Weights of a small mixture-of-experts language model, trained from scratch on English Wikipedia: 96 squared ReLU neurons an expert.
Below are experts of layer 7 (counted from 0) of a mixture-of-experts language model. Rows are named up (a neuron's input weights, with its number) and show model dimensions 0-63. Each number is 128 + 24 x the weight over its row's rms, rounded and kept within 0 to 255. Numbers have three digits each.
Before each expert's rows: a language model's description of what the expert responds to. This comes from a sample of Wikipedia text that the model never trained on.

# expert 11
It responds to: Statistics, taxonomy, coordinates
up0:107112107125133147147090113122154118133114138093118139104105126164145125065112139153140164118127174118128081139132118133113172172130139117135149155123139135111109123119105134175208094157116142
up1:115079135162144145172136109140119122108176132128116143150117115113168129133123161135145138134114153195106145142184131163103128169100117101149139123112094154092130086091132126199146121126152137
up2:110090168181174145116120091105119071133176116152127131119102133131078133133114146095112160160112159162110153087103107096138095163128139124117164084108101088167141151127127118124160140135113142
up3:108130167125154126154163133120133103125170104201106132131120106122137156157117198103138130087135116092096112159132125100140149093076121120130107078121149113149157164132131144143163137141148130
up4:108066182132152114115108103155150114110128070136050161133173111145144132098117124174068141086117112124156102139104125121106141127088128099124149150127141131155130155153113093161170088153149144
up5:155147121123135146130160081108108111114126122087100168121116160136123138096134118180081168157133108139098110139116162124133133130148146154106209128150138151160126108093146109164166120112112163

# expert 16
It responds to: Initial letters and to
up0:153124135127160087129111116127164146083180127127121110156141141169137146116106096063136183129187127117108115130096167125125137133147102142103121139145132145064126142147099143132163130117140099
up1:138115121145128140158124083085135110104103135124128168112109102127155102090127127113151118169165104122124179110137110136134127158104120162126161119128151122078101109171079143141170110114122138
up2:106072136155153105146144144127122122087140145167107158133160137106139130133104138147136158137131125132087138135130099156129143133086115149102109156119131123062120103153152090147148109182136149
up3:123109158159137135142115078123133119137161124105153143158095110113136144138137175158120158103143102152113131135179127124149129154100175136140122123080135133139146145163139114134111132137177131
up4:070112124149156109140122134126109118151148108130150168133122134131141114146158151137125137138109134120109151127156148087141138111105129097149115140090087130147150122132092105124095139159136167
up5:109113129112201133136138154096107133124115141108133090107114143127125143107103116099159168145117135131131107155191113134145140146128140090097141104138176141127127129129092107142131111176143154

# expert 9
It responds to: Prepositions, verbs, dates
up17:153105125145142138140185130119157081115134149133172131171081125124106109108084143135175118168112086116071157167123132161124185095118154131119133120135142154125124122106163103122116128139124156
up18:137111143118141109117151133131155089136102136083088204111084126129162119115117131134117195132132119138131144150139126122101139170099144107126107131101080137161150096109116115168157134131131121
up19:156130115142118124141166138145196128155140126133113112188126102128136135157119093138142127110145129150126129108100115173125146173149126119148121062103107110135113174122142108108154137151088121
up20:148118134100081082143106141144144112097125164133136155128144117082076091122125157103121126108134147126117149117123099105135172132162161116112117093188116118090130153140101112152136121147162121
up21:119134127126134196138163132136130145117130093092073129120115130157130137124122117156147138123149133149157142128115073124132147156143157130158114183145069132135161087155156064129158133110145105
up22:084135150126107163142129126135128107128121107118144138182138098119137130160116111122126136154169164092114137141169119161118123106089099145135114120110136134091133123163137170160133155145117115

# expert 10
It responds to: Articles, colons, career verbs
up0:119097128173136151141142136115114154150133100118127163129127156123151125129134119101138089147127132141144122153131108144118139168119135100131140105095122159134174133138118115139166163131140160
up1:091131138177127117104133103137128087126146127116126132135149121137124113138097142125153146145153132149105115126141134136074177138121119125153115128123121123152152154133170123191166122124130118
up2:125111112159128160128109113112120130149129106091118167155127154097146155119105131121156149118134142114132177137145119138146132117125148179115144155095126092099107145141141061164140195132165109
up3:063129144128130153153135103117111132136153111123104190116128080178188154113102169098207113159123128147115141139145143129112166135106114144146156118158143139130157095156121151163115115150089122
up4:119113158110124141127149081150146107093134152126118141119141135126117121125122141102106126137133142153117105120148152133103114134149142128132141096092123102123128109080142080131153140147142167
up5:110117151171137114142116125115114104130143106044145118149138103162137147110105156113113114118150096119142121132094122142114159182124115116130122115124109118124130152153135104125163178125121104

# expert 24
It responds to: Infobox field names
up0:159120094150132145165112150080105108116136143116188123125144158103100123142148141128109180122120115103104102124133148168119111138083135121131142153087117134111120128124126142137129099120120125
up1:139116170129090129114116130135147137130130135134107122161168097120112168113176151116112105106094120133134098069125124092125183119148104128109132109102082099125149142117166103146133135136106105
up2:152136134119092139147071083148115102131107135162132114133171101109138179116135143150172107139100156113107136118136132151111132162065116146088117135137104121130122079115112156115113115119148116
up3:114098131165092138139143146132098122176150156135128123137137077132064121149114132085113133118167141104110116166112140157081121106094101108128091133135091115158144114117136125131132132179119097
up4:123135151152122133157097156107120119098129120172159145119117131157127094154135129149091135112101089124102145119137207141123161157118126127161114049081112105172126164135171154146142163141155163
up5:084081134149122119136170110161143172085163140107154111101118149117127116130123117113098158172155099122159108109106192116141154117127142136128129105122136125108120098141080112117168146120156144

# expert 22
It responds to: Of, times, proper names
up0:142124130127173150128154137151166095117108116137127131127125126133135140126125127131104140114114107127105115135126198168118207136124149128135104126138129129126121121123159117131120123151138131
up1:105134159180133119145112108104152124135146146109131115152153117142132147133132114139116149144161188127108117120154149133112151123101124146124143111092106103118144141128110129163111114127146106
up2:113139124154160146094156111131136141111183133130131141153138150122116130108137112117126148149105119119101182131089169132149120129124149146125128119119087162114120142152125124166175153143132180
up3:178097123108152141119157096077117122136123118133131177114119130118111100158128145139125149143071158156136141136141149146137125146126098139116139123148107145127141132121120134145176141216115109
up4:092106148161117060117123151125120145138174167120120107102135138175130139099140127113105126141108113110107138166095127148152122100128128135168144128140091126151158111153153169177134140162131096
up5:159124131140096119093100150168151127148168110074133116141139139167154147112140113116132170136126140108129093136110123123142186119123100114129125158120106159106136090126164166173093120156143120

# expert 14
It responds to: Capital-letter word starts
up0:157113100164122139135137106139132077132137125122104137120165131142250115172147147117086123122110147121173146088166148160100166140095091125121128152087125143134106107137110146105124148110135137
up1:121125164142145127130078137101137163128132144173075130124129131146157119140132152123109130155148138117125064142129189137121119131154100129113139113123143134132085131150043137157113139157100053
up2:145157181113135175131102127111115110091133137116114139144119148124140149077110147049138176157093195133120111106150129136091128160090102108151123105128141121132136143113156121162135117141111135
up3:111072165149157149137154157088103169112137139116097114152123136127167147114116135156153156132208126113137135134119160139131132130126114107111102087084140132122135110165131136118164125153130098
up4:122099160117112086157090138091127097147101119139187120137165108134102152128105147109128139118133124103120145134114121118089169115105084111121174097145167151137150114118109107134138117141153071
up5:152141109171116115143140131046129108110133104118130087134099124124123126148129113129170154138088128135137136126134104113123164144107231144169097141151181125104155135145125112124133127153106125

# expert 0
It responds to: Rare fragments in tables
up0:111102130126095098140104113107143127115115168093150160122137106143118136095157128127078136138161130118147105130107100147123164143107118134140172147088144121132155072101105113168121103167145153
up1:127089132139156130135123155153111116143146121121109131139110097144144152129142130151136136104134094062133122146163104138099124108173092134141105083148140142123088113138114131151130125190111109
up2:121107165129145125134114136108150135123154086100129144145131101126143131142127144140109150142098138132119124123188153146073135143076081147112118133122136085130128150098133105172126119165123124
up3:133104150185120173116151129101154112140107104123157126152118164176133121079113095129135139094127113140145128119123099153093140101135067125161162139121135116122145164128127133157136096153106126
up4:126107179144101127110143135132146137127141152138142130142133129179130090097054106102124149156102136130125086168161151121098158104073098072117115117086128107112131110075115088141111130139148091
up5:159145133120127174146104111125100109124166125149073141134136141174160109164145139125112138114121104105138141126108116111067114150149185117114115171136086134101150153150109131177108109140139111

# expert 4
It responds to: Quantifier and position words
up0:124114144156127145102082115138155095122123094106135146105127137153112087126108138149117130114176099129138090151123130108133116101118123118136093134112107130129127141143141136135117133125169169
up1:091107142164107151125126116113156113128115133114120171129129149121163113123139116129140158165138151156117131166154177134114131157149125122146125155122089143185112149120143130133125132144143143
up2:134110128161097117108171099124149144152141142120120125128106137166155080143108139086103123129119104144149125179112099152105142134125139169113143091091105111110119178147154163140120103108120138
up3:130141121109125124132125121136119124107116103136135136082131134130134117122107131065115151142136099171130145159131139107106160097106142120097138104102149125120147103145098156135131155136129147
up4:048164138151123112125075143128144124150120133147156105080128126146126108114142125154178172124130085156123142125110135115116104155131125144110152137147184133084131105149121125164146088120091170
up5:152158152127146113114114123129162123155094116137133168135138147119129138106147135081191140127125152137121130103133115138101122123129114114095084136148143131138176113107134079146179122187123120

# expert 28
It responds to: Table cells, word starts
up0:135132162157131100191142129119133143120149132142144160160115151110143107127136091174107119115163105151136118158136105178097169119130120138126140103112167097113167119108140111143137144152129110
up1:096098110147106140113138145121148110089143110082117110134097139135118105128128164103056142134099159117104137129146159147116108131111097106102146122129083126089131137125149125173190145114178081
up2:136137149158078100131093124164125114117145103170153088102160099147107130121136101126138101138121127135110133083126109130121144155124090178122118160123106107073158075101117158159096130115133117
up3:158121152142119132144147103125128071140105110084106189135155163082153104082097155126134117132101168123129114159178112126127153130078083139083147129106127117175134085132115130136139167168153108
up4:113124164141113183133109099138139119093143116133080138165146148142158119091170112104148166136132140121112149133135122104131145099122147130163178128132112139113110113164082110124098127107104140
up5:142107145168142138120138134137125095089160118112142150116114171131123108122112125131073140152123093126088105155132082161094109123093139091142146113112138144146149135146138124144184121149122108

# expert 17
It responds to: Name pieces, zeros
up0:139156138146094133135108118156154125127151127151173138157179134162105153094129167120128110120099137106128150132142124115125113111118117073141125141132144107100116159130135079098138124145113119
up1:138091140144128114113132102115115100124122156138121096165145126174152144171145161098115118117187098149160140087132136133136106177155174132142167095066099128090155171155130145132104070130168107
up2:116130121182161140130134142156131123113126104127148140100204099168085147154139145069110127141116131133098112135139124167104119131065127090140091091125138154127173096157112150137117110130134114
up3:109074114143079134129119167137126133114155142131132107171091130159140100146113122100070139100148134109160160135124173113122112079140125129177116138114080120124107107159168114123108114128082096
up4:059103135152149109131164155149098105128132139106179109144111113144125117145124089144127100111145104122105121122119158101097142169118093122138126100110131120126143123124131120153134129097112114
up5:154133118141156129163141151119104114079141192141119126142091124170127135142144169104145130125066121093093115153130117126137124109144102113121143114099079115103111132132163074124160154137155093

# expert 6
It responds to: Table headers and abbreviations
up0:109134118114179144143128131119113106133102139136102159106103169109171111146163136115133159144121141117126124120122167165096148118098108100152146117108157143105093141146121135119150150138123109
up1:124102124144143138119100166141096134139132123151137140093155103097156104098147126091109131131137156113110134127141098158105134147098086122131143123143072128124147102133071107171125131169070123
up2:129130136132117153114082144135137111116129131133113135129105163165120163142134101076136171132127135121099105116115190119111160134159135112153119116124118111141128162087143094145110109152112138
up3:135079147163133131134136146100120097141131128110121163116130117165148119126122122109128143150112138119109152140150185117114186131129107131128083133112118120109130122159135132170154105111149116
up4:143156122121116144158115120158163118095131102096094113135161115114129138117091141151084156128141148121158143112128109116112110144147134143139139102138143117083111110091170071174101140118117147
up5:109145139144136154132140105121143099106154134097041129125165140111111127125111132105142140109135120127136107143153119109143130112144125140114163106135157135140164138144105118151162206118141150